python train.py --experts_per_token=3 --d_expert=128 --norm_place="pre" --tie_embeddings=true --grad_clip=2.0 --warmup_steps=200 --schedule="wsd" --doc_mask=true --steps=6248
Below are experts of layer 3 (counted from 0) of a mixture-of-experts language model. Rows are named router (the router's row for the expert) and show model dimensions 0-255. Each number is 200 + 40 x the weight over its row's rms, rounded and kept within 0 to 999.
Before each expert's rows: a language model's description of what the expert responds to; "raises" lists some tokens whose logits its average output raises strongly, later layers aside. This comes from a sample of Wikipedia text that the model never trained on.

# expert 10
It responds to: Common main verbs. Frequent verbs such as has, had, have, made, took, gave, plus with, right after a subject pronoun or noun.
raises: " the", " them", " a", " some", " its", " their"
router,211,213,233,147,240,146,217,201,241,280,148,177,246,214,187,207,160,224,184,228,242,284,236,201,180,184,164,117,205,213,195,242,240,215,278,296,152,163,140,225,223,206,204,153,216,134,200,212,147,105,174,211,144,232,135,172,173,214,213,170,190,201,185,207,214,295,171,193,245,213,201,208,189,170,220,190,198,201,182,151,156,259,199,196,180,229,251,146,125,212,175,263,181,197,256,236,229,145,218,220,177,212,248,173,210,226,213,288,165,191,173,229,259,172,152,226,100,102,261,210,274,209,171,204,199,213,187,222,160,270,217,194,123,230,255,183,171,300,206,139,170,251,182,205,234,200,211,133,185,153,201,205,234,224,212,164,158,168,247,231,110,246,214,170,120,203,168,198,174,226,195,255,228,182,171,224,181,171,186,256,216,211,213,190,208,260,227,183,203,183,195,170,147,216,173,147,278,212,175,189,177,211,165,199,194,168,90,228,205,232,190,171,194,225,227,162,196,201,152,240,139,224,252,190,219,242,238,266,224,218,194,235,144,168,164,128,214,114,230,131,251,174,230,156,254,191,316,225,130,228,134,184,225,216,211,224

# expert 60
It responds to: Coordinating and. Coordinating words joining paired items, mostly and, plus or, but, &, than, as in Europe and Asia, between 1838 and 1840.
raises: " other", " others", " its", " subsequent", " therefore", " then"
router,206,210,262,195,218,176,228,219,183,203,93,197,302,212,193,171,174,189,219,188,178,169,219,206,151,146,242,182,173,255,249,251,226,207,194,178,264,225,145,206,202,237,207,262,244,180,208,171,93,199,216,208,281,129,177,191,184,180,188,155,261,130,172,284,286,151,208,216,161,150,220,264,225,216,201,233,176,219,211,256,200,231,173,178,240,262,214,189,228,223,186,128,242,183,206,160,239,231,157,170,173,262,173,262,193,189,183,296,216,169,202,228,211,256,233,313,152,189,232,181,265,199,172,171,174,210,208,196,163,135,179,227,183,224,110,165,194,180,158,137,227,218,258,196,94,194,183,260,244,185,259,184,199,216,126,257,173,225,168,215,197,190,205,169,204,238,197,221,239,216,160,231,153,208,159,160,218,177,161,249,205,202,136,195,163,234,170,256,172,164,158,169,121,240,186,227,204,252,223,229,207,248,181,149,185,194,176,100,121,235,273,111,237,183,158,227,192,212,168,224,272,249,197,247,237,267,83,224,121,195,196,222,203,162,131,185,205,197,232,188,190,152,184,223,183,253,198,172,190,209,213,209,175,192,160,186

# expert 4
It responds to: Capital-letter acronym pieces. Uppercase letter pieces inside acronyms, codes and designations, such as GHS, RCSB, MBA, 2015 XY, SAA.
raises: ":", "°E", "°W", "):"
router,196,110,193,196,264,228,179,176,162,172,211,112,135,145,167,181,233,222,192,256,166,277,243,188,247,140,263,242,193,194,185,143,192,224,136,178,171,206,222,213,209,264,179,278,176,147,164,213,320,214,195,166,258,200,230,146,194,158,183,198,198,146,215,335,160,277,251,221,182,220,289,191,221,201,196,206,218,252,184,173,230,161,187,175,260,206,151,204,239,227,169,238,227,158,166,213,145,224,189,212,181,76,184,170,208,201,300,272,229,196,166,197,180,195,216,185,215,167,229,231,235,228,253,273,152,125,207,241,223,160,178,203,129,170,239,153,171,210,211,217,239,214,86,169,174,186,182,172,221,137,188,174,197,167,192,245,221,221,174,251,153,155,197,245,199,166,143,169,214,195,225,134,245,140,232,190,215,160,196,259,214,198,194,238,199,216,149,206,212,205,211,206,207,229,173,176,200,198,133,228,193,198,285,217,166,245,151,240,247,197,153,246,254,123,197,231,107,225,276,201,136,167,196,200,229,209,244,189,287,201,234,219,197,226,154,268,169,175,170,183,223,238,168,212,200,192,171,249,174,269,199,163,184,185,225,154

# expert 11
It responds to: Clause-boundary commas. Commas ending introductory phrases or place names, before the main subject, as in "Born in Midland, Texas," or "however,".
raises: " when", " although", " but", " they", " it", " together"
router,212,112,159,248,146,155,187,200,222,173,192,132,274,222,178,177,148,171,239,201,161,303,230,155,254,239,220,234,248,70,169,249,105,162,276,252,296,183,199,227,191,212,203,189,240,209,184,220,227,162,219,144,159,173,250,197,327,216,187,191,178,200,165,213,220,206,228,190,182,183,176,192,174,192,299,260,202,143,190,234,249,210,170,247,183,244,140,230,199,227,226,121,155,219,166,166,266,204,216,275,250,250,167,280,181,166,158,200,215,172,217,176,173,234,154,179,123,210,287,121,212,240,122,268,219,216,159,223,197,225,183,220,142,244,180,208,195,146,230,244,192,146,175,194,152,202,172,173,98,150,212,216,218,200,271,252,159,238,186,180,227,232,227,223,233,199,224,184,211,172,196,158,179,205,203,221,205,167,208,199,205,128,235,246,222,262,218,148,248,174,152,140,111,218,190,194,173,198,229,197,160,226,170,239,222,170,264,169,177,252,184,181,196,162,195,206,185,195,202,231,219,196,252,250,249,190,205,241,215,125,239,134,242,173,208,236,236,219,242,146,214,164,150,165,264,198,188,190,222,158,156,148,176,199,200,181

# expert 1
It responds to: Word-initial consonant pieces. Opening consonant pieces of lowercase words split into subwords after the or a, such as sh in shipped, b in bolted, j in journey.
raises: "amin", "ift", "am", "aming", "rap", "aster"
router,171,214,190,202,156,194,236,259,190,192,46,155,143,165,170,267,188,192,264,116,217,187,203,228,152,145,194,225,222,242,175,196,199,228,206,194,137,239,115,152,195,170,154,234,237,202,141,214,189,179,193,154,229,240,186,159,135,215,221,172,178,172,256,238,270,236,184,165,183,196,241,190,230,206,170,215,220,172,177,279,180,218,247,213,169,185,222,263,172,239,207,189,189,196,282,129,193,181,187,203,197,279,188,168,244,248,268,246,158,163,265,194,142,240,162,119,190,257,180,173,176,207,170,159,215,200,255,217,250,181,204,184,132,195,148,214,186,243,199,235,259,227,109,246,233,179,234,237,151,203,261,173,220,218,213,187,113,187,187,253,248,191,220,165,231,127,233,131,217,212,196,144,171,211,143,248,210,140,145,250,119,198,215,186,197,244,186,162,227,241,197,176,192,201,281,230,216,195,253,191,217,220,266,170,252,231,236,116,242,253,199,113,165,187,188,232,157,145,218,180,234,195,273,256,219,235,144,133,141,133,141,238,231,197,178,168,197,187,170,192,170,199,261,167,216,180,219,185,160,221,204,299,152,186,213,226

# expert 22
It responds to: Foreign name starts. First piece of a non-English surname or given name right after a first name, such as K in Kary, Sk, Van, Gonz.
raises: "order", "hed", "ateg"
router,177,267,152,191,234,227,187,223,188,216,160,213,244,183,194,254,197,155,175,94,205,207,178,237,182,237,181,175,175,238,221,196,120,189,158,171,169,186,215,171,194,172,232,231,123,156,166,266,232,169,169,190,189,205,250,151,187,183,236,178,200,219,248,212,246,219,251,147,151,212,139,211,158,197,190,201,219,128,236,260,136,206,192,187,125,170,131,224,229,180,223,139,226,152,266,227,318,193,199,221,262,268,183,171,233,156,322,231,215,274,166,199,195,205,195,142,215,208,190,225,183,184,184,161,225,172,240,271,246,190,208,153,85,182,218,269,206,210,199,239,178,257,138,223,195,204,256,240,122,214,255,253,190,218,119,253,126,239,157,179,218,183,160,160,192,160,166,155,231,235,275,148,211,200,234,214,223,226,223,278,193,154,162,177,210,154,208,217,223,190,212,294,252,199,153,272,182,127,223,226,178,167,171,193,173,193,216,152,204,184,206,176,153,233,273,163,215,185,247,94,245,207,242,304,220,143,199,196,160,238,204,169,226,180,182,199,211,151,184,221,214,196,191,163,217,203,188,258,138,169,210,188,193,153,248,278

# expert 53
It responds to: Mid-word vowel syllables. Word-internal pieces like ig, ir, ul, or, it after an opening syllable, as in paradigm, eligible, Emirates, Mauritius.
raises: "ity", "ities", "ious", "am"
router,198,234,214,128,201,178,200,212,244,239,237,224,190,191,263,146,114,201,192,210,179,161,234,238,227,164,169,140,232,181,161,161,230,207,192,215,223,172,209,261,183,155,179,247,266,206,198,192,138,260,204,246,171,122,238,214,157,173,185,166,197,242,176,149,172,214,247,198,288,269,183,196,237,224,218,203,184,133,206,310,208,140,241,125,224,172,182,162,260,152,190,194,174,145,155,208,232,143,212,200,224,204,187,197,181,214,156,230,238,162,217,252,181,130,153,207,297,206,166,179,158,180,195,262,167,188,179,204,197,242,224,237,207,284,125,200,123,223,213,120,348,141,217,235,233,226,214,238,208,235,182,239,189,232,183,195,202,281,171,212,215,238,169,232,95,183,218,244,159,220,225,243,184,173,240,239,191,118,221,162,213,242,188,249,224,261,260,213,249,204,228,150,151,198,196,160,236,192,139,207,135,177,276,178,218,226,249,103,215,237,246,229,235,178,194,223,134,197,165,192,201,217,202,253,279,183,131,217,125,229,164,253,192,178,228,145,140,218,166,230,201,208,247,190,183,195,139,168,139,146,177,209,182,225,167,210

# expert 59
It responds to: Letter pieces in names. Short consonant pieces like r, ab, qu, Ar within foreign names and rarer words, as in Citrus, Comrade, Azerbaijan, Guadalajara.
raises: "ays", "ul", "ay", "gan", "ag", "il"
router,229,262,209,193,203,224,249,239,170,161,195,150,257,186,243,209,192,188,179,175,236,243,160,203,202,176,206,200,220,238,173,174,170,156,183,257,148,318,157,246,178,125,227,215,173,193,185,221,210,235,198,256,299,85,195,306,177,218,244,171,222,207,145,173,173,180,286,208,203,246,242,227,217,138,149,155,257,156,159,250,111,177,137,207,129,217,214,234,216,258,237,139,190,140,224,204,181,174,204,199,200,158,272,179,188,177,236,187,152,197,172,211,165,156,249,193,276,239,180,218,139,236,200,139,170,181,232,250,218,137,201,176,211,230,163,164,200,216,247,250,177,146,225,225,230,171,229,163,245,233,131,182,157,172,197,171,175,166,142,129,187,169,203,199,252,206,96,208,243,164,204,182,180,208,184,261,185,178,210,172,217,257,221,258,287,208,235,242,225,228,241,188,233,258,157,227,194,201,182,185,204,207,254,200,202,178,192,124,214,237,238,175,195,185,198,178,167,201,200,193,170,265,232,253,212,185,128,159,144,176,204,241,245,222,205,143,104,146,213,237,153,175,342,192,163,238,179,232,166,193,271,262,195,224,148,224

# expert 14
It responds to: Country codes, capital pieces. Capital-letter abbreviations and their pieces in sports tables and lists, especially country codes like USA, ESP, ITA, and positions like MF, FW.
raises: ":", " :", "'s"
router,226,173,181,178,170,209,201,162,182,184,242,173,122,207,195,214,235,164,124,245,198,261,182,188,193,233,186,185,209,217,241,180,160,207,221,141,256,234,184,236,227,284,231,205,150,176,154,240,282,234,194,284,221,186,153,199,172,151,201,186,210,218,201,232,155,196,190,209,212,235,233,178,143,197,242,238,206,269,231,141,319,173,199,190,232,224,149,240,235,225,150,240,189,162,202,260,171,181,197,197,174,130,204,158,163,250,219,224,233,246,245,254,191,204,228,241,252,173,213,241,237,228,227,166,218,145,213,214,233,182,217,140,138,170,229,206,210,174,207,179,113,295,160,160,188,204,183,140,219,61,220,226,166,126,158,284,180,150,200,184,199,157,196,222,201,164,194,170,264,177,215,170,176,177,208,252,178,169,195,186,229,178,143,208,226,165,226,177,174,195,213,205,213,204,215,226,219,149,228,185,241,182,331,250,167,232,186,245,184,163,245,284,245,208,169,196,156,213,225,195,133,244,129,154,191,79,242,226,289,272,219,193,201,204,168,266,130,150,186,217,242,200,155,203,190,183,169,301,180,269,221,136,178,166,151,138

# expert 48
It responds to: Clause connectives. Conjunctions and relative words opening subordinate clauses, such as that, which, when, because, but, in expository prose.
raises: " they", " it", " this", " she", " he", " these"
router,229,137,185,218,137,110,238,207,202,159,179,276,185,224,152,205,188,195,219,157,184,185,252,180,255,259,331,202,238,175,170,256,159,176,186,265,170,178,190,257,191,207,241,170,200,189,154,256,246,185,199,229,163,198,133,210,170,256,218,175,225,159,187,252,186,222,185,182,203,199,170,243,193,241,229,225,238,198,223,162,180,159,201,256,224,237,159,184,139,173,195,159,164,218,239,184,282,217,184,251,203,194,188,213,179,165,175,246,208,114,257,222,209,263,111,178,198,149,227,189,233,212,122,226,187,187,254,112,207,265,182,224,224,281,157,188,244,177,179,294,191,243,224,248,225,239,92,189,122,211,215,215,240,248,192,181,167,173,168,177,240,192,222,210,177,194,174,167,196,142,226,175,217,202,164,206,191,268,172,173,196,176,314,218,153,179,202,100,187,215,193,172,146,219,127,234,164,217,131,185,113,266,160,204,183,224,203,224,221,156,246,306,257,204,202,195,217,126,181,234,255,183,239,168,204,219,207,207,205,247,182,230,111,181,220,239,287,193,218,192,209,216,149,196,178,229,175,150,186,172,184,265,104,171,233,237

# expert 13
It responds to: Time and place prepositions. Prepositions opening time or place phrases, mostly in, on, at, during, under, as in on 21 April, at the time.
raises: " the", "wards", " its", " January", " this", " early"
router,214,206,230,168,136,230,200,300,208,165,250,225,178,203,204,199,186,185,225,229,228,198,243,230,165,184,187,251,189,197,200,225,219,199,199,199,222,221,200,188,190,269,257,194,188,142,164,164,213,290,306,131,183,165,237,181,193,261,185,271,182,281,191,177,181,193,221,150,184,170,129,184,249,244,116,199,191,186,246,168,156,229,171,218,186,251,232,210,226,214,194,165,219,220,242,198,244,179,212,262,110,289,216,255,178,212,269,134,181,237,211,142,187,199,215,182,90,214,205,256,257,217,248,254,169,217,191,180,215,175,193,196,124,225,155,195,187,220,217,263,256,208,158,273,197,241,102,225,152,181,156,186,204,155,243,170,242,247,160,223,170,235,205,165,184,215,187,159,177,214,222,207,193,236,149,169,143,176,205,193,215,137,181,147,275,197,216,115,173,178,241,181,111,128,197,120,182,66,162,192,226,161,184,197,258,190,208,222,164,207,237,188,170,263,201,208,202,185,217,138,128,189,186,181,155,224,237,157,174,242,270,207,233,115,142,149,167,193,179,200,230,191,273,169,234,185,130,148,215,219,260,231,242,240,134,206